Experts of a small language model.
Experts: 32 experts in each of 12 layers, 128 SwiGLU neurons an expert, 2 picks a token, a softmax router.
Below are experts of layer 3 (counted from 0) of a mixture-of-experts language model. Rows are named router (the router's row for the expert), gate (a neuron's input weights, with its number), up (a neuron's input weights, with its number) and show model dimensions 0-63. Each number is 128 + 32 x the weight over its row's rms, rounded and kept within 0 to 255. Numbers have three digits each.
Before each expert's rows: "mostly gets" lists some tokens that are sent to it at least half of the time. This comes from a sample of Wikipedia text that the model never trained on.

# expert 15
mostly gets: " =", " used", " 50", " 70", " 75", " 86"
router:102220150110164125140202120110095085150153136060121124093117132142145135152123182084134162112082113125159092117120119162098097057103170104126111134125154181158108128137132107103144106159167098
gate0:105094101139114201172126136096127119133084166150123142120155137101148114131163142093110159112146148082140159146161143086140125172193130185137170162114173132170125116152117135138165143099186159
up0:126139124067140099177137126115090153089157103096133100177134153143115103105132145196141135139126114084090130128104141187146117108119143200148123139133081099122135129151086105102082162160092110
gate1:160082132125123143158151131154104195129099078162086101121119068130139116125152089156155104154153166079173110133128155103103126214171108169141160101128155085121116100140084111106092151130144236
up1:147085085091145146140101139092097129118125061118115122121184120086090092149111147166152116123117155104149149197115136086114095126094116128147091188077096124172133136087093121114069122145095162
gate2:096098146100087108147086136125147193121118167152122108103183172070162146087170090044125148176124169127163152116153179124076169118117049194188152125072088105176131109163108116151064149120132128
up2:139140163089120134127135149120087106083172130076169148160138142088200123174141083122165144135089165130124142107140140115140105118197104130095122112091090101153123103091150127086130122156110138
gate3:105146119105162124199081204048131140111139128135109165145188164130145128134104142138167213133172126125142109138076147158121171101116141083094092169166168097186094140186122151192082124129128149
up3:097124090187078113101183132156140115099057149147107126078085090162080151089103144099162108152145082101115083124141155139166108130122108135151101175126123143143170090104124172082126110120143158
gate4:147146118186082122103119152154146102143179134118066138120148167155191122093051158122085153133067086142078115151091119139110126118137133148227169127112140105106127162095148142177163157157088126
up4:164118183097182118145124109102150165120079117144182129117114094084087148136225103168126069144158185144153163121163110104128119153153117126024134116142113184114127074128111139098127118100166114
gate5:074143061118067118135107165128142201147079112130095127129119157103113136107125121139151107164199108118174138166159108070122161132101157159135148160131159140138165174179116131199137129128152165
up5:152124124075152099114147086133149096149155151198180124134185117152086114107145064157160109139057210144160149123156168140139139190161073084102084115151075122119044124040153164096097098140149143
gate6:143151069186131112115106138120123199166125150116147179171115117162116154087090112103165174180157128159144103137116099118128149108087146140144149130134122151215094174153145130195127123090090118
up6:142106104178190168135109126100125159154153158115094134153154166140122117131109132104147169122083189123149101086134150174131161127107141157148112162150148154160135124174113120156169144139121098

# expert 28
mostly gets: " York", " Austria", " at", " Fort", " near", " Belgium"
router:099119104138101119110128133172145064123092122167109157169154125114112089182114125156177170191180113147134141125100114150188095115103155133178102145128100095103141075143145092123098096120125113
gate0:152051140114145140163115092107157135127097111072095123114164060107095118081084134136104139146119162085125117143089147109125102137097120139090104170160172099097084141158079141099151166126111137
up0:114157149098079146135125139144176143149123163130105120129060133156149131086114130135115127133085132132203063072180108109086119114104082149113145067104101154128117179159129132193136162171117113
gate1:108149138159102143164153137121069133023138106129081148137134156124133049163101147054134196142169150185147106141112177172150152133113191093139075115161157183183132106174118189152123079158173137
up1:176150110091074149191130149145178053111081109082068058149158186076146090139086107135100184116092101115089113133130151127116118141117142119144138128132170106079176133120138195124089104163141138
gate2:105116121098184169108106142072127186158132087092122134068125126147068124083150128167111162113166108096149099097111166073077136153145138198115078176164160109095109105179129147121179196129100133
up2:091163083135116102155194093080181123107145183101136172193157134116182127158142106128151074133103172127137164091182131136198132123121103112144105170074040079101156188085131126118072111196181080
gate3:118154069087169134146107107113107135164144175097138109095121054090164076104093016141133092129124129090182132117096122113138155134142158145151194199160188152098118116098084149182148155119175127
up3:158136168077125043097148112124118082140097094180169135122221149151110143194168117153121149074121176193046161134122122181174149159077111105102059084079162158109115140131132074019131139110133136
gate4:129167110129111097205085110135114117117194128151099153097149191161104093084075156014119093112155174114120154163063111157103139085137185091135139090149118103138128105136116109131098210175113132
up4:112190105118124092209103148103112094124151105146121225104188107115109122130065151126130115134141101144062172186066046202148139110121172080125149115150109129077125074108145080085141152172123119
gate5:122154187128170141121119089141160151124175093091108128117171122137096130071131076175145147126108134089128102139152116127155081177182169132110115096132191120156191102147093111147152111151144063
up5:107091141098109125089103095180090123108127127208148146134103093141125106118132148116118070102162142124149148138072141103162149137111152116151139093190072130133114117132120187143101143144122171
gate6:160167166138133115165124100174150137114113122065146146092114192098129159138127135112140166070191106077156094134041120160139138147136121140144165122101095145090195129143092117139137113166114100
up6:186086099109143140148166118108101232129119142096111131154161089156059105092096140147128145180148149094109117185087180165117168153131122077158149092145126108146114097175106117139151156137198166

# expert 29
mostly gets: " British", " English", " local", " former", " public", " American"
router:142101138180122173102122080155155113130151090171113159140069154146098107155159192123177180039191164128135119148220184082145111132128162131177152112147162093115176131176145142136070084163143116
gate0:120195099132112113166124132140139154123060070158143131122114155094130114180148102099117157114125112126078143164125120124110130094177150128119190143079186181166125119183123122099135133123099167
up0:167118124173138156037122138079192164113121188105206136176070193139113126152162160139193095074080157118169086149176123081128117152098164110091110122081134123158158148064139125095053111188108175
gate1:122067159109141129112208099156088138162151128146049095172106139127169129131161163135075087090118145142107209184173179127127143134055143153153139167151079088108162105102150138119110119128104132
up1:114195133118136124154108155176121124093084123124172160094133111098110127106140083178130112227156088120138100080135158136145101061193139186133106099113175163144113107139122141135132146104155140
gate2:123170101116122100105115099152123152067157134094160110126216104135124128071150126123065137096232153092193067149144118161124125056085162161137111125203150183113146150145114159117076158197073109
up2:133206124137142148102116132147124112077176112100174104108190109083104120102127110127124120113182138112185074123151134170164097091101160161157107165173161146146168105162146110084080149189105096
gate3:109136140107151123111118105110078119098087150132146102134124119139172144087140102151130136211113134160149119112122102079089152111118142131188118102136079136125138139162115129121132160138145183
up3:110159131147091143186129169137111105142131121132091143081127103158100145063085107121078158153126084107113138177153231165188145153117126200087061130106165135137113089140132119122141121115141127
gate4:193103141085130115133137087125143188156163110131041116145154137149187160115177169135129132138086163128135115184149125134093169120101096135074103135109095109130067141081129158174150105169175136
up4:073170133127116110144084151135123061117126132142179148102108094073099119142094096131116121132155074132125145054111105096151047153162130151172167194111145159131185115163117084105152136108101134
gate5:118125118124114125121119088098118105018159098170124119114178084098157113105144152162065142115130148063076149115079103172137127102101064092116154196150101118094102155139058060121138136158129118
up5:126122099112172134111132142200106120066108171138124080151136069146133118090150115123085117143144088103141161153112099073034145191112125118128129144189162164122108180099120173148157175066131136
gate6:158183126116090105156127128072090143117115106155110098106152062167119131121075144123193158143116110164111121143075131173076191133121130111120065111193141121176137151134117142162179199097159121
up6:158145122080121103127107119108133176172120055139159137105126113108117151124133150127092134091104115053173180128083126090111110197084173124110152141156171178065130122122117143120151122174034146

# expert 27
mostly gets: " service", " power", "ted", "ization", " services", "ized"
router:170146107185123115115150102109157097123177108124112137130097102161076167130080154153129173090130081118100134128145147096160116099128095188183166173115097115138148144164125153115146078189119096
gate0:184112165115110107186154156084112153169170149108136124143132065167105118164146037129141183144066150121094153150064122151087115117142113113110162145110099126208072073227114056094160191075129141
up0:118203095138086162124154118141115109105117144149143160119122094109151059120170113161087132090124129044168092149144152081185091088097108168212141123182152108158183134129126178083134114155135138
gate1:144098101109069193158150132145081159131093108164135119145093092196120081115145100154115120209099121129072203175105131126068092159088183106102158120165077143107079155139105124118142155096105133
up1:119133133147127131149170074110152105154107161082112042131171105030137133126103162083108134079180123119158108130069107144131105105121093115116066152133117181164103147123117145106099192114099144
gate2:147088099123119163128072085161116108130157116166140100094152142095131142169129191098068103128124098105108089123116130144098089206125094102192140125135118168138142155106125116114150123145097149
up2:202105092183183160108096126158117137176142104156167122119132127074129118153116180122118113066158066081086124114087062119155071182095105047163108128104157199146128101143149111140124082166076138
gate3:108200144163127102172143150112115172160120157157148130116169101128117152135175123142143130113159091141090147200151133078156053086171135088104116120144155139100133111106123060123065140142163105
up3:169096144111152103104123090065168064074094151105134135137081131140104083164085184108103133188038138179150088074165136211082140139095129100102106126143093150154148103143147096085175123137130153
gate4:160182135150132100143122125058112105149107099091104119058113106175113094077160142125144106168085137138039094135127128111099106124125103122138183066145140093122164138177088066155135179112147143
up4:138154146158129103135040093096101118094128133144109093136090130188138164103143168093148083148112113131142123129148126182117146133140054110155143185145092136091042119107150129134180116139128106
gate5:125137097116121107127121146114154129165061104116102113103086130157145120113157136105112152085121170116181141159145117113085089088053177102212164114069255120129084175183099127127109087131153111
up5:147140142136122092135099115109158135161125120115102134123135114146097127131088151111150158069117161151124155131136112098093049136092120095153179162053234137081064167159130132117088105130151076
gate6:163149160146091062065115148108118151150098114115082131118155132132101129146139118125139165083183091141082179161088162103170149078139130138133143125125240120150124127147095136153113139075173118
up6:106145166158131017108127132095161142181144128153108159125114162099108178130126184167143129069215058144105138170110127137093101092129168160090123155128138147138107093125140073127101113069148112

# expert 21
mostly gets: " ==", " According", " ===", "According", " Khan", " mother"
router:156137159085093135168131151140086141123140120146118082156122131206127136105096156163058095095099148083106104233146089164092128132102166098116129092161172141136142132115133105147111195135086175
gate0:136118122087170133130121125086117136157131095099129081122159125138105107068136063134124100118180144105112144064129208107080150142132119140160134146152138146161184156112102247082125142106082176
up0:118119157160087152097147121142120159092157174177133171117091099111174140172130177093136126142072090165125113139104102083130161075178108136075096112113105111087136112137140056143124124138157117
gate1:080072125143149141124099105159163096134169128135102108117154118138109104118140160082167168105139211108206132097130167141118149174152090170178145172171120130161150177187094125150083127158113120
up1:095109151111084144092089102110166089173175134127172103107182154138108118165109163134063066060115080136102167152148090086121101070189073128137179132042113108131106191125121147106080122140157126
gate2:058196139132082120130146119133147104115088133165162127106122098161126137071146148130160133093157099103094121062135125112165138118097129097115161126166176157066139125123142160116062112171130162
up2:132140136084200150097136103107138152101136089140074085146134145110134094118112068119105178120076100133152116144150154070090131166142159105147086103116108051083136121146131155153123116112123089
gate3:134145096129094119116096144160099157152154137176126147144111156144137093159110203123166107106116118138123126129149118146092188075102178108153156110161183106089182155154132154146155134170099158
up3:118121062095097122155091142171115162154168133170149133122151137159150092182091175122154102108097146144114146128144109138115196067082173127149141106138178080123166147136132153164179145162108157
gate4:139123172100068077106070129113156102132118123158198073097160170099106153154081157166110115068104124114093124150100108111088133088145114093108167143082149144133108153136102127133119158158176173
up4:168097118135177150145176126114125122142181165077115184142089125118155152126120160108127071170100181146168152120132143114204109147182111142147143137140106131174023073139111153079173083171118186
gate5:080133146143147143118112061165174203111106098181157129175112167157123129159157139097163129141187104061117143128121164149145145135170139129164124107177145128103127125112152209148139125138135107
up5:141122148060133124130117190096082068159160163082119149077126050090156118102104121123075105129074149255108150116153139098094146111072106131123118121099110103178095124153110095104068142108165125
gate6:169185148173130138105169120112104091150129156131135196106134154175149118098132184126152117091131149152118090120102156123097134069066094101156127142157136133138134153179135087115070108155092136
up6:088066147097140112121142129161131102104100068097108062137108126126136128165165083140120123129135153099109131120154082167159086203159119108141121101139132142104150057142126163056201182148130122

# expert 6
mostly gets: " relationship", " classification", " minutes", " period", " behavior", " zone"
router:132094136092120168160103105087096148125166050068112071101086114123161129103116108165159161103131160095104214161101156128067107154140139082119173135139123161108108120094133143111159118137105098
gate0:107137193162107083083145170082137164106085097153153081117081124107146131099153136112136105111168135119116095114183107136095128095075160169158154123131121138081172128134105146125119119102082095
up0:127127138179063089074170179045102151123102092136150097114080112090123133117116129116125139110157105134108086126155072140115110083086136154112168173105088197100130103135125116111157109103100108
gate1:143116150113069147129115155089111100172127107134120128100114145167115120089123104156089082086114085114145138180170151150116132098113115154119161207159180089058129103174121114143139160116121137
up1:124081151106135127137100118072140110147157118104114138098141146108129111071064117157097093068093075129159219144100148131088120094147077126100138202096161106050105116159143126098132129113087115
gate2:101117127101119118135139134115116134170163128151130073092165055083085130113137130105014148136154141114164132166133146167163111110109138115095140128146111163076207119169110114189149163090123160
up2:094078176161209173115166163165134122096096109106117161123073104129096135126127164123114117127147089081132124135078156183102142119133125113084110163132093172129111136164157142170149219111064181
gate3:143139196178109140123140095086145145099090161144171080137085156097160099112134131148147178147151162096167065096130111092112086102138127098109139147187105118147151093133106162114166154187146155
up3:111118110127144135120089135128068132141200121125129150063157188135136150191132123151134121076119099087125170139093106148135103128132133110133094124129149072161156166122108111095163192156129141
gate4:135136141116080138087127111118069119128125116173117154113140134150093128131118148156168178117185084130163116133180112130166152170152100165204097151127140119139132186114130167063096106130139148
up4:085083138170140109115141116129186170135122128137114113157082163140159106103144170088076067117064158124170077099081126129094143102066175089085135157147096096132145098160131067154113161130141086
gate5:154148120145136095118122082128114169096108129148156172029166155106134167149043169090117113164157168103157153066101097138097100158159091153144111138149113164140084217173112147113126125125126154
up5:124111135141110188139103132107142101140152111104123075155081121101139120137145093172106177106074112169132102146206143119141123070156143127137093127091167109105147062122159123170118151126152124
gate6:098153152126180151125102101218153160092110112156136153169125188131114124075194122111121141145172150096126092122108079077120111128165150092113176151158075094125126160133125125133076124115132121
up6:113128186097148126163158092153108164095112164122165115102159184101112126124088157129124174152144116135138093104114125149116079115144175115120152187164123124165110147141142075120056104158116117